From a checkpoint of a small mixture-of-experts model trained on Wikipedia: vocabulary 8192, 410M tokens.
Below are experts of layer 3 (counted from 0) of a mixture-of-experts language model. Rows are named router (the router's row for the expert), down (a neuron's output weights, with its number) and show model dimensions 0-127. Each number is 128 + 32 x the weight over its row's rms, rounded and kept within 0 to 255. Numbers have three digits each.
After each expert's rows: "raises" lists some tokens whose logits its average output raises strongly, later layers aside. This comes from a sample of Wikipedia text that the model never trained on.

# expert 122
router:119084134069135143148123144120112057151148152137125098085146135182121083099147087224107132120070127100089106142165093100108131152073156121107152099079120150184164150094095123128161100224116120106115177184125156135100125127136140157154092133157107161120186174089089118094119140181109145163116187154162054115120102176121140129093108051100125137164139152155138107125088108102135084145127
down0:103163130138124101176091089155183191112157121141109142090079160151173139163148058144121088118133069130138160089186067112125149086110126147160110194151110177122160092111104134123223169164113144145119093119120102178142115114154147160184106115072156130158103083168150155094176065141146102122185115122119142170164165163143153184136092083087146091091134110135145130102096114096128123156141
down1:194113130153143145110150096104111080136087072106110132109101136114138112144112163099130175119141109123148161113149149131142118099090165069117075113159145169064227117115078173093082100067162159112148147117174123115119164110123110150186124109175120113137064145093090142128147210088145085147115128118134186117129129132158172145162118118165109094107115105088079109076148113054149126180072
down2:172085107140177159124128155101158130094040110142147147123176148121140164092147115121177162189146120137170135150138124141128180131109151092175123106152177172125078184145100082105113025121154152112104107112158119106125149161063074105148084114112126131166144107101081114202095085140133149098190101112099100134124111124179154105165130119183143126122175117111171077061116109119159159136104
down3:124137057156126098093155158126096106125149107163111149122149131116087136115130162095131144092114137169112090147120149183138126100058167188096161058145114135123124156159072149117065115177156186170114131145080161148151174138129149105110132115130103145155092151076164169149171069172112200116165096129168093110200092147193125076115156091131121059100107088116107174106156126141168115152128
down4:138135169151138121144055086123115111108159099177104091123133187165074171134119169130131085134103123102137114110182051117179118096177157101116126138122105096191117188203162157167163149169091103075134105149117119164161104126094133156062160106102159144129146112138118149101137115104182043121115122170122122167122065170115147077138164154161134130072124106182131129077115167106144108109101
down5:109084164129135083161167127152151085167188073144105120128084098135051100139113065111108088098090132111067098138095125106058096097175125116148144184142120141137124127139069091086182089153120083189106104090173152100076156130102106120152174111122119112158123169175147106177124150160134119162111154197117166143133142082149163137133136147104068164152176165182173128129126126154144164149118
down6:127103130089085123092099107068175150107146110105140159165180157148105147185106062080186086174099105115176123135115183127196148069114130123130077086110112125115101126162167153130150163047113146128097191116096145129168212109169123151147141134089150132116125159096119130147133139068128119195104148149105131133111130110148110101190155120145168187135091130116091178065167160120123142140121
down7:143160133120111150123159095083156169124129073143146122180152166162181115154178151091092148117121107140122140147124160094130144073181064095101101158123128052165118119132180134119176149108109151091118153109125147088089133144098138143142147104132215125075179168074138162130187108171072167136070158150102158151086151184091127120091145177162119159116133118170106150079068163107163151114167
down8:165104123126137140112092146142097120132112116152162066091077128126147113103173154119173125138191132121124109198119193076148189093120148064168054168159122088090159129131165136140071143127123066127146188146182155134145141145141084078140150094103110108088071176135118156122137158128097072136072169087165096146147129113099110172144140154130133109099124151165066131068081080110147142098147
down9:149123067110112103108149138119122152105204140138178076129116119152071131111134115120112163095122149090104115142145156167137158115078157114153213177187148149130188109104148165110074151142193159123112158138141154218086064075167119163092121145108143113120123100136116117104126122111098044190137145139098101133157139108116099082110131075115176095175080136135098129136079156136150159165173
down10:131148215124132186142112133132128100062135185123161126112144135130156156208058143143190092184115153159108157174189109122112150166150089107123116140142131129179097101128111073188145118146105175085165071211152086134174111138100142139140131141133164123105220148130154102120082102095185056160075094112109147142099106141141111127151138113115143143078126133112119119150124133129110126095114
down11:130102100099204124122159084160222095126191145113159121096160168160140133095104137085122151124146166160124070182134142151091188097162154144101125135130131110172133077043114189124151166123145107153127143162141139149096162128096148124102179122146128093183109127117131187128132102091139089113154130091044142148091146119185121057188133138160115137145153171137098120117113117145105088071148
down12:175181159100112159129158158173079134161130137153084142100105171088194088149140094178128095118141125109135149079085161149119136127158106109102210128085163132143138072159112138168105160125062137083083094062175118141146154087196081126135184103105138143127082147151116130128101166083146102082075107134065195130115154129110088075119120140150111120103128154128074091111099137117152117125080
down13:169135102126114166092169124127159155138088101111107114124133100099108139112088111112117114121137163088081061155106182081124187171099193107102116107066176084078117125108109037149100156153171088103174162096076112097195172113106114132122103089125072122067156098117131137131117131098169134124172121090129089114116198102178137178161134069127125106070117127135118123107121104133097142137185
down14:132134113105096129103116181105214151168111147148148108152156083094189082146163161080107125125130123126111119109163112048129156145101151113106106120116126126107132137087175172106075169090143125125094134062105137167138145167136179129122073111161089115141172084132169052082151087157195127115157125106082143112144113117149120125058134117169081119166134167065130133128104136075183135153062
down15:090140123088051071072148128093113104135195097085157135156104080082121126126083117141101100079104102169135165145151164088099146088127103109071149078103125103109119083137152071107088172081123130113118100139173118147163139102152108074141154104087155173100075117184180122131129128127104115113124146099155164085083114094134165140111158123102080099122074148106097096197078143130154125130050
raises: "| ", "and ", "(", "in ", "|", "States "

# expert 21
router:096134154153142145215115121135126179193107108160089090106102100159154122078134074121109138144077121155095096177120134095057139106111176139105195092111126145181144061179133131099157093154155140105119126154167118142132171133178150141113084144125156157161133115100103086145107157151112154158102150172088176061106123183162158140112145124143087094174167130219131102131119143119171072154117
down0:158142081135096118156124107101137121126095114146118097125125147173142138143087163084096117146154119110194123171161129122073111127177138104177141162087112187151117149109186094130183054088127091089099139114152143146113112151131098124165184117112122093109176121163110182200137144145098122136144093139148211179094211048048096144139108130126146096090138149123093142131127137164114135175079
down1:098179112134142126135125093129147171179193179131192129165132155123128113145189137066127192108112129075099145165133083182169103128112146178138176098118113092081118155176120105200121122170047169128118129152131125205140126079142102167134152159154160174151153076145102125093120150137134117134187070124109171133125179119113170077172123126157139114164125133189131161117145174106142114112143
down2:061105191158112172127178123129122070128153113092113141164143096198131133161155114156135151185185083144194127156153136094107084092093079105146141063118171159111178065152141131050104105110120168130101112133147115158131138119136076129105160093123125131145114117174154165163117149116150082105140173097150105101139219093153129109162097154088128107090068099093127173121107128090158137144103
down3:150113123154104135182090158079117178155155074133082085188108146125096126097129090096111123098123095118185136157121180164162058047131117150122091154157114044113102161088099120118138122068150166146110099150122133170154160124158151118101143159124116195141122146118089112234127094076118152124074102109133113107139131109159137149122095109179079140097118144128140092078167147176106104141170
down4:144120194085128109171105103061106106132149117137163128099100128130177135223132167105096141125156081105187188125156162151087107094135102096112124215096115123155143169133152135090125077102108152143112127225102108147106097182182173171177137134108177126085119118121117175155166127118115153136183134107160130119096134135150159184133147111109172082175141091166116084106138084125124126125149
down5:160126114129110129132097112167091118143122124115127138136062145112171120191155065121143152105116128132101154116138182111133096097116155126074127186182222100145053118153144096124132151107124156208106107187203083117098152122113190159116127143158098119184100127152165138121111114096079129172170070126129096150110100194115165109116151122120114174053162150148094075158133096135123110103117
down6:153114103159148078161165070118143113085138117113100106136145184203122133193053065177092120126166104077098167161129109167127122163110165122092182178164091114155177096126099120129147112159152126131110094159154088108168154099111068141027133134112098145136154161091151122095170163094129100102138095110134087130090155150139106173151156157127080097113134156060128122147160177126166129140122
down7:093147137046175151061151086154129126116126081166152151125070125152170169092175094074099120064121117127116187118166142155090130148115151139130135155134166106123137157119094130114113111148184147159136127104173109119105145129091195162138129112115125177085204158057147115131161199155074102145080116185077160119112106099154127119077151138142161133156162189106119137132159085143109140183120
down8:163165173107137135154172104142139127159133152117174075142075150108141137131094120106128114129090169071107161107130113176119140079098139147132142120099122084144134099108065154220160129053166081148176105115077116162123179161118147127116126158108114164141118138137061118193146098115161131096162122131095129143150032107179112141117081131135098162082144186177104168195152079109090134138113
down9:099091142182174136154131054154136167137119093124097117177134157059124093113152151143126193091110102104155076188089069153090105152090158111163157136130073150140121104166094133143094099156104123165138140110141134141087118171125105127110197183088156089166074079086176116124101083179137125104150131149098096125098065133064158123179078102133168123144072129112132113118148115112173091145117
down10:150156153131128132094140072099085183162084143152142160145170070141117115130106180087128079095185101106144112098065090086112101116111091151123135130127101166126088168180095112131152122131103150102166167102119137115072072137087143110119123144161136113129130191128112149147111097118139170170171147139095113141066156114090133110082134157081144106112143029061086179092091165119054163120147
down11:085146107107134133129143127081153185097155145131113181081143180085127150171108147135164114141195097096167144149183134118071135158134158123161183139128131199157123165092134128187171137161074166072141077154149120119201131110133142082144072164139122128121103137061159137129123113070097142120101137062114152170101140162178065095159143083167160157154163134103097098148122106098153123087150
down12:125160131076164200142108095127123133164173190138060090230108170113104165087132158174111104124130115163079174140110138115099112113111148180132152186138163180149170098062162103128107127144169133105121117100167083185124143174177130168128149089176084113139097178124127131082141108189147113163098153125149158118121153117122106155131118126132121118087101163159094091144145101180194138155116
down13:172163123108205137133100114107129147152196184117112116091066133155167132188155104124167117125104118101095156047111135129107162130143107101114130182163111157117128093067170209152150135124158137197088117178129140126140142144134112144167138116109120182142105187141134170099152116154179121152136135151055158105123077170150179147101089108155099163217135128142135116101101113180114121144171
down14:134122155106108126146156103110130122075172164139108113146203073193132102130050157083152071110118147143139153089083093139106138125125161115152183143066085083134089083189142096147108074129145194128118134127131170121135147109090084125126092162117140211124116077097163140155123117072109135149142147172147133160128099111102104222180104120170161114160146107090123132082122174144089141120145
down15:102118163146143122136142071160154093119178057112105062142113096158035154108129134106174117131086139125109080161098128139124160070094164094102131104117149135091178095191123127104111149074083135093170137133141179168138106168112096146108062160145097149123071081179132169133114152092172134156139129125111137109137189196093119148121056084076133108121089116160122125112113121123176084114145
raises: "oll", "ond", "enn", "ol", "ying ", "on"

# expert 111
router:107095102136145185142150143223046172167116182129112103128141120145118126109157113180090114156106067111117106146161086107083127078142157120076133096096150123167092126138142126061131086116085049124101146165110157112117116091127122105128109166106164179136156140113120113090076141168101146156101200151189080123117171205173145178130112138132110088134151138153115119121102137065119123118095
down1:194193128146167106110096106166111147135090103092166113129163138141103152125190136147141140094185171157064174110095147143175099130145113092153157110182130112167074101154164129145124128139155185147072127135099109115137153116104159078101125133105166063125085170196119121112102110094162177125101104125113090124086064133155171122131107181166078136114119131092171097151156084122092191075093
down2:111144065167083163118066104122124134143147083150129113118138172129139160060188137161177112104129104126130177172125123118178076097118064141130116071092202089131122172086190123119079116102138181092122158093148097145171070151083112117132157096101133131062137079119153117120112158157072154146216144099125067146135146134116111204126147112143098168131102129104100105147145126124099144137124
down3:123120175114110126132091175119139103157163100081141171150125162140092168159143145083187100084158129134072151080128127154104122157159119180167124113150223101151122120111120117121154117112093104133136092135083092110099171120172126175089097157132113124101149146158070094160167133105143106171111078077113135106111075158177176099136097125151090087074110129173099135189100103089161220180126
down4:103124137102084179136124124088144190092157123165126068111102158135168080100135148185087178135199094140146139103131124128128111180089154123071095145106115113125079117174159125168060134116142126154139104094097093104108113133123154102141119128152146171127152062142151134108136148157149148105174113192140160195080188064035182072110185137117148111137142130110122119135102152134087097174145
down5:072141145108137109168097124123116167130151143122112084092086142100143069183122104103120089090107155152159167139172117104143161141200172175075117083117082144086158156122143137169174144163122111160125117068063126138147141125111050129140140101152148078127142098123082111107151102125071094200116113203170142132078170123122109145100113137077150145075136166104085174186126114068140126141155
down6:143121124060184116143193149149139153115100126182073165144125149110108171128149090181138148115138155178104164087177121165115134155144095107120085153132109112203145103138061115127090142171106144079169128114083090104125170116177079177140145104053120112115164162188113106196125088139151103104145177097149127153126110130147162144095165123052101127130068112115138099134177155134172119090098
down7:102080145080196115081138143118112124099150145119143137078116149151138096202159192075061110151102128160128142190086110140115147135117140125127164115131087202091080103129178157134110125094134118088174103123108144117142128148125131128088202114106143147102144074168128152069127117164117116134172146087053222136183137151049181145096160102143121121127142143147122111135095125070132115131122
down8:120088128166157076145121134162052181120123147118160086172110103145065145156097134093103124115114103162116113143124135188172170135150157110153165122016123129051148089107097182111141142114124160172157162098115069173168133147132120123070157090118088155137125158147106147132150129149161117194079142148192171108088118099122145151152141130117118084143122102160139152132202127107107068127087
down9:138094168131117139147090082078134137114115215152141091135082123088146100145140164151130094109161077085133123155163196143109157192127042105103102127118114179125186116122061129177191157151123134129105098169148169105200175133104030120129140134130085094095117133112108126153181089083119085112105157096120114132112145142098103137113159127146172065112118129115119134099100100087115109084128
down10:141057152067191102096131125174111121084135146118113127161107118133148133070127194141143106114138125158084121128076122123080116150138137135167199140120196130141111097141127103142163100179189157185112135100121117078188124144181135189104097082138161128147166130195109114138148112137122207141084142099099123146141091111134151057087171175091165098109123120172124125127133165124127084167187
down11:121118115127090079090145087149121091091100115147113112124168143126122149117143136080155166184181038168139092135144100047154120123100159097130109113203127091107133109111107079103157098112156091133135142091110110116133171125064150122169135178076157128113201183139138110083115103122121111128156124145159104158081151169106109130145139115095096155094186147105049126142143150113115160231097
down12:173179165079113103044091125124154133138152132130148119154086124181144169090122133113121159099143140146140086156149079182116143124170168140141107140175080111156082103114116128116086129109170086119115148100189107146078113089080061166074149146161076111091135140133142086093150167125088097112160151113127104186109110178103129088218118179092117112151112182114060114140133171163119160129121
down13:042118089134072138165040113084142152096107117103112196122066096118171193111134130112166120093116172124151124132153127162165113148117110135082094103133195115086121087142157081166106095117119105133136114106133108108129187173079121143120132091124115140132206163033116133111126090155099145136101138099148123059074121092115101125081119170139161126126120134144103089090149150179118118178132
down14:100118083126109122180179188120140125109183107080149137119062088112111096115123183090174118127157096118148128106109186140152151174143125160106101111122148148137124180109144135126084105194133146129119100112175139089144079144168177138118107126092064107087097138174037125082149122126066104164115139165141177090160136118162116132100103099164164110173106174188164175087185138127136175152155
down15:174143073131077134181126122050177153089132114117140135145189112180151132116131129059157104125072113180146179135190117169121132130085158106129143092119061097076114138123095107081141130186138099077142146164103154126097156155099164120058095078116129137162156140094124137115165079092126141122130124095132184077162143078133116125063176083123107074079169117153098126120138166105136129139127
down16:117153113177118130186113141103192131180172111137116102095091096139156148195085122092112116088149140142117190067177165196120123163120141153154116146074112162134144107076089096054104121106090129091127126145121126136141174136072108169070156163139140132173126132144112124099166115180065110121166090141112133095145090151138102121172128150120132128173133110126160150228119136120184145066085
raises: "situ", "a ", "where ", "which "

# expert 100
router:120123147104097188137132158126136162143096149105100143154125116140175081094100062205073120118102149069113139116137144112126108123121155083137154112098101194140076127123113134103151088134153117103146119171122161060120087108121116110129088177168128148108146136051128084087079170135133097160115156176178139165100117162165148184068178167103124093148188119122115148086097136092167034126115
down0:181188136105090102144151121109114185151132144115091137086069067137130130155125138102110096070106128167147166091172211161129090145184142130108153180102175133113099112128112132133136083119116120117112121107172107120091074147133100144118063154080105125192165140112153109110068103076204149139126129216167177108145130163127103112098132052140142089128115132145115114134109069075123100140120
down1:153158115079119102154124145158120220148146130113167156151114159085081162053121122062054108173134125129053149131151114078181111145108173125094153088130074156111221147138132085181133124164145110085149068077075111129116150151136154106067133165143135149136192143164102134093144093124135091143112170144093145117153129178154136156113118132125103136150082136144150140148154067110128123107112
down2:090194193097106151146120121095142145160102074108177145102111104133121110242158102130106090112161128146122099148126114211146160175148124160121119089171104130138157171122192147062123112081111174139145123075161127087176093135147122144132108158136110084155179127141111109157120157107174162190144116182088162093127137132128118167176130063141118144127096118098122125130137168170168093183108
down3:124122110172124095093116162139145081138157144238134117120155102122127124158113141167153078104051133090181107126117099145109145131140147188212153124149109147114148098098152086166180096179135137160087111124096142138139123096131132150138151146144204101092138140200111132151123148082096111122102109087194117154152158083159147153184164102092118126161131111176122192142102141142049136153087
down4:131078121100087159122158093039132151110116101102156134103086146099096129097167174108122129160088137182144163133109181133132129046146111174184129109206154131146091112088136121095202148119188127189176129068139147112173170128103118105160145079075104149121176105115127116141050151167148163127129152131117096081124162100076136141139135103104121152118101098071125157113093116105120170162120
down5:124069110176107057187147123121122162134088144139142156121124117137128102121091119147092158072104105116082145201137128098055097134146086120105107180128118169128179132099119163107071106178128113173093168144102078149145150133161103107118171187095084134081118111129147125156080156189115199135114153049141113124148137108153093141173133071146069150141174113098154130102159119109187126147089
down6:142133122174126115138120147116137114184146048080142125184108166117142150121156129129113118088125106172105127141109072129081088080133118128155105088129145061160051107140145157143090110068147183192129121079171144132109134189126166099134080113187117097153160161179147081138168088102092185145132152118102090100199146109117058149130057165141101180121156156144112111128102098114143148121130
down7:118171049194104097088146134162170169101094190108120146176117153099149077102144166128136088075090114113128118047132114138171094105116148116072145080117131076114065167132120106132117092167057177032167043121139094121102129131150102129127167117119122095073133109097118129082089126140139087127203141099125113107109165106123127137116144094125119106085146145142118125113162096129137136112115
down8:136164074091121170156153110111169142099129188189071145131044165136132092102148116162099111139115095126115140112157145114164094128143045131116165122100165096081109131152159154157120163157155160138109188183082093131160097128057132147149137127152154141107165098129081211164108125108126187152168145107147135098100149174142125121140171112111109145147173107157139117042177139121142195150127
down9:143180147112116102112163119194104109107128164135115181111098215103107161070161121157140171128129167150139146049170080165138124175095143122076171143147137142183147160103103101102098182115095066116153114190070104140105121149114122136086129169123149187078117099127142097138198154114152112141117088148129164127098080102149155075109133132110127157151080080171101162131125091150123168165172
down10:117155130127119114122136105099111138094154097121115129135178146074133075140103123185128097120113151127059120116098090091115124141087172081160148061157141185209117129107166140089140202138121174084130132177188092161172153147141162041129050147114157150159125132111132158137188123127127132093147126118097110113135116126086120095206140112099159173167114184198144109137154118136137158153085
down11:186172123127115180172113228103087139124165149109086131116167126126131164087094172103140120111081112105150153124148105078126131117119123095125130141064145145111096169105126077157179168148067171117191097172089133164131089184099124107154101137080104124143113192135143160151220192096138148162131118109142170135076127128118105126090115139104169134124134114157082074129165116095113070110132
down12:164095134133088136093129109134115131092134155145117146168170086061171125103098213119124080108135169146188063103136130090202161097153149109111204103132109133124063120076130129107131102088122130146181151167142095109063099104111156127171152189152106177084127062162101126096115143121093132147152105173136130109108161146123133088133140131190194100190133108105168131115177143111135156156127
down13:132116095150140147080131136144079150105162142121085101166122114119073106128138137112142061173100070181134100155168150136149154103100120117043138060161067166153100107114139178151181153122133077144151098161066136132169129116165169104129115137133147148081157114170172149148106176133090092132231101083079095105105104143077059133136150121130135155117145096117106157146151144118106138187099
down14:081102110090112193110082191122113118100152102150192145147102092151112148132140091045116158147048094116130132082156155160184165186134133129129083126148163080063066081094092127134120199157094127138124110117114144116129155079140176111144197142105138129107070158128171165151114150061129124132133131085132111124090064105107083144136122153105163129139137142130122124100197139088104124122115
down15:174117128145099077108113100099168147124120185109173084158172179142115094142147128075176106128156076177049217145121103083136123156135170154134144131138079091103082090108164149110145097207151153158155146122207106145171110195143112092125128103103128100162102179153158093083084140137110137164158117127082137145117144128160158095106133133138172126075169113085152158124130123089135094097113
raises: "on ", "ance ", "and ", "S", "in ", "ance"

# expert 120
router:113127136107121204188092154167109117126109174163095044119122069102126125124170093143103149154111182119106106145133129147093115152098115119096117113083099129172099151109112122117156071147142086135136159138147155104113127087112130119175055189142125157170148154064119084057100147148136097122140187134137081131101183142164061156097127122127099039167163173145121125109094101064145158138133
down2:085118170101168090112142126144170156131170154113125161199112121140101146129132161106142167163103166170125171117163083175102130087125174105045163100173160108121108160131123128117219169156100150124154116175161089159107135181136131077160102125118099126065128170128135099106142157187119125156146113175115096146126142063116124057103132087121156096113102152122112053139134192177092150096153
down3:142137101127158105155119127068189201136150079096142104131140075146124157147152104190174107052109182139154169131111112151135141121067140123116119166197100116118069128064165140115059133145181180129125175173099142162149101135090109088149074138156100181111158150137161119153169158123164108089093142100146160108157134136161145104121134179175153125117124173082074120138159117149164082097122
down4:165104152138142161092154126104106166154118124103112128085113122098148095172135140062103134176182171121067182105063106087136106125167160139171075121159080107035085129134169124159083155107174121141108165070129127158173150116094146107109170080098129134161112157172130140101115131107159134142167075060104092079120167155173150107133173130131158074101133118074152098146116092106163155164143
down5:096106124121134167119163192162119105148219136062138076140099086154116091189143152109116107146091123162145153150145103105127111097156150123082155131083128191189121167076112102062128139138201106148159107086127119102072135115106093173148150147140080154138130117172092114139171092126075090158177158126133109107163130133108107078122108120115097075142124134134116087053139152175054156142128
down6:155156153137141142067143171034143125114140157118111133154095077175141133089129136135115160148105085146155100139162105140128140111106201116101103165182081144126076145095134159097128115114130048122091142116135129142117117117078091211101105134153083114165061139171123072137163096123146144133189099102122146160122116158076143128201137161132141124112100179075114130161134174158100164157051
down7:128143109132143088069176176125131064133137121147158146179161091094129178121145092136157117131094089135115134094118053151191110130090147185115144155136124137118175147101080119204095129129145137126126088133209134152154125110173119087060082157150111091141057209123119146145169135052160119135127117160074077147093112085136096131161093152091161113184117145124110123112141148103128103138170
down8:089140131195159121164043114083164116111103098129100178126120128133156109122110161134057109099126099144153196091114119146150151085077153110136096096123113177150102143107130152115060145128144117126060153139118088184130131156079155117120161128138075124189080117125150139145153151166061080162144148168100157146135145106128084162143115145079164164153101113108156173142224119089161149082099
down9:136081117178137174142104133110073067132074175133115153040179152144068170158077077094119111153133119123169149131043145099144107125138083097177140147071135153128140090109092079123124091119136114081161164092143139093124089124127133160144140080033082097170162117108171129133130098083104091115141128102130119149110124093114080131140150119153139145151174138107174151177125124154172077145098
down10:087091135106168094106159132124141157128116099149144143186080127113146133146122066114125116127101136149138122153100202143100129171093107111116135128127160169189176120163187119191173096176090130138126103140167135107162128183125116126139096159124112156193114154197099082158170117114055195166149143113118111166096086108172166172134090160113126165099154194083157115120125045113161125096101
down11:109138093095130159155153148143117156115181186104167129093147194118108105175155074146061125090124115135139091138125144142167141105145119102173166172084107129113095129146106112114157130150081183158107158085157114099089144113126082145179154135142133110090174126194141117125078126097117082160135134140086089061142134092078187229141082117128093155098118078120082130149057166112143097121159
down12:176099102132104172120116138099143141093071161131089073143100126169126099138136188126136166078095090162095127070158101152121125090087120102091137108112172123151120143096127089146138103148083116126176122201146105163111104206171102121176141080094076107117117135170172150148078114121075109118141102089072173109152090147196166129132097113157154154138137083130143142162139165172159173118044
down13:128105182162071115127077117114108106173136077136134100110097131125085070107140140112075137098154090134194101120131121136124119045113087086130094123114175094121137140161125179185104142172087108163083095141141098094094130166106061125134176081087117102107143121148150139141148110165116114124119175161114142103164119113167166105159142084203085117101100070121149146129148159099165101019128
down14:124079114118118120092193088136097163118114119128096135091118207083141129102102125156096101134078089111071091126117120050109131107161161197149126097114109072134174108135161102166105113184149146095144147157130119088095170094153136103123135103136138127113114103119138174183150079060157123181183125143149127171159083129183117156132129148156118148064159116111105105097116083097129029128080
down15:147107131128158132155139091138150145154167099149120136141114161172063145159129091116143135161123165100100166082196143139117113110141082156116166061135176075099080164104125152143133147157084115097137112120123085104049120127054128067158129125077158106136145102177171144105066183069114182055146052114168143125135128139128134094092119174081092114114137078110123091182131127138159104131148
down16:078121047094099063175090102141115135112128134133143139101053144117126128126159136152136154119149158123095144158180135126154124120118118155168096159127092109095102124135109190107031091118093135135154163101154164138176105119137086161188119173093130185156113183169110152182111151117135169093153198126097084125195109101181110115170143141103168107098140150183100110122106107084135084081112
down17:110114154123178101051108110109097096086165135126126087132145099116158168102123135169177132203104101148125109136125137151139142074221161173129153109133126133137197119124094075118065118138160133159089130116169118178190163113145110160120140115087179142147116148141037159080141094095124119102111107096092107147116169133081135130117093206101146092141090153156099133160180110087112134183111
raises: "and ", "or ", "a ", "the "

# expert 2
router:074105128094130139152121139144135133147078146154099109122168066154103088100118063163054118171113145077073095156167083078042134145096110108142122142079086173167156135159118106096162081155121144101137173191184140128106166064117122085200106120184145148108207129126134081116097151161140183120088164132112110104120158136128116129100146137094080100125154140142097119134103106111149114114156
down3:148109108097105173148102080168122146169125077103102073141157182088094116121162143092156155114177150115127072091123131155186129167128133077132146145130101086137128165077129082139155159151129122051167102155124147141146149121149061126094071154135144143084156107053077122207098127118203159130126146086134110139171116139157132137113129045117174157131099145097082109176110123129074102132153
down4:097156113091181172121087099130057085139171150180110078139109134142178114101147117124174157113150115091166104088122167150197136109093088122126133186127175139097131172130108150118098091103055150125199156168142142128138184110115111148080050149134096164151067127142078159136078098163173163136162101098134082144143165084134144146140117130127132128114124120155099174121178123190118102089088
down5:200128166155111163077160147121142093058068120105121126142142102088099129112088156111063093114117149145071110102141115220176166131133109129115150096148122127126135121125092174120169103139195111098158146149160071133222098139075115140084157091119129140130113063139147087114134143134164140114137098126190181093100137145143154035136139119121140136110112153101144125165140152112117073068153
down6:080130103088111120163125151129129094130163135154125153085133071137162124185113089100152153211121164189157172193142080139087136171174195146137175148073131137120144079094143109140143079110114100111140165091144101140114186125147144107124113125125143117143086163082162154152081146113093104056155086084102135160142058132182117136163086167093137114093141080175152099103073158124098148141118
down7:105098147106167144146170081109138104106108189068121151131144137111086054088118145126136140074145122092106141128167131118113195171135159144137143111098108164146199153121089095194159125127126184107080125159050156159122117121123120077155117094106126114143169086053173074098163160082095098161114094147156124138122119150168125190177150071128129141118144134184162129107117105076071111160141
down8:148082137094189132160141095082112165096138097088147171122137129081162102134132125137127111116102157092159123127146063113106218067139144127101150151086134113141135089068171104102128172126178111230107079107136121114118103159096131142161140099152104128124225111151134128194120116134176131078108124119129145120112095171168066100058144122132074164128160112136096138174125179105148146142108
down9:162103073106135118161142168124129126118176131117168125102163133063078135114171143120097046122095093073132128147147170137149175141125161116119122155117063137138133133093063116092098159168099061117161103165140089126114199161057109099054160075134107128174122117133153174153093046158170094169120087121117160159123134105153159131120154126088110098117144146129107120069117133092186133165126
down10:148129120130107183127120176131083102179124141146101104105148061136177072085120135121062118141139075164183148101110110168162127155178119180139102112142109173190073138208108188150180102138111186131164146086175147150110135186167110156175131159127109100130200119127145120097098113070166150124133098134142123164075116157108110145109156157106201062160140116153114101131147122134136137126108
down11:153142113138135142135105115124111154123133088196164075113134205129114103088147209129129132114133113123091104181089105095137136170112134121080172127122120104173202086114126162144128168144084184114086150116163139121131172167145174104152164096164100083080083145080122123175151110148181173076116109200164114055122153102169123151111163141085109152134158137085104050152110140142154129163128
down12:105151110152166140163088053134140170116108151095118126162159144169159159131036141134182119163078099144053069145198128130108133117085146079097069053145127110153101153170161146151077122135092060141120134122092147166150155127145075119143165144132145148120125084131150170095174150132089159123101125123092115112160103143101163154120103118162130186109076097138098149169108157175161138162170
down13:177087117134192097118127114123143182100118196130126156070069114114092148112110196080162106139097160177162099136122139078116194129147132092104138084165144143108161121145147144191178065103098159146158127138088175113108099111079116169104138093098099116127104132166109125076139131136106139135126159136117093076105131147066175114165124110175150167195065095184131161139141172109142164163141
down14:128147119063141164059106123096145132138116138113137187080092118130146124121095129073138096165121132211147148147184146067069095076131099103121074142175155149151102119118141126105153164083158152141117131100113093058129165161162110159180118105045174104098105109143140092135129053186092152130124139137108135139115100138116153158155108161143125128137139126072124048089118142118170066100084
down15:132165150135149132158151147146125170159056140103086144111120166160131153117037115110123151143085125139094134158156140138143129150069155092116139144125121084109108152128086140190186078121166161095184121147111149097116164120163108134095199138146157066117097092166102113084050134154095117125184152083121150145151184055171195150149141192158149157111115183122087160107133108115097140141148
down16:101118157177164112145162102125193161132082149072174112152142128101122150172059106132167121098097138035143118128159096120092134153136098195098079144101109039132142112047091106125108152141105143129104173162137111103138093124109142097117166091108102110078101141212144095139119116139161172173117090102149142091116162119108108141179100102088151124079131154136120076118197115128090143117101
down17:129138156123171123112164126091162151129150117123142135103129079185143148177108117111125110097156164116123137088123121147042149075088161049108109117146125140172166145146116142149196062145159162159094078077144144163129114153128109121171200105144081150077122171076091147084102143115129153133065131119091095153121078134168068127083128101187185130141118111119089141130101149085118059159164
down18:132159133124094124143146116069164126136100081161120120121087131142126175173155149139092120091114079109188163132149102162190073086104141147047147131171146139184131177153105113136128102108149119088137103129168170180089146131144122140127148174164185156114129079114140081125121097083186096168142111156147116106157129131108167093074080139150185137021139111152074132095145181103155094162119
raises: "and ", "| ", "(", "C", "P", "the "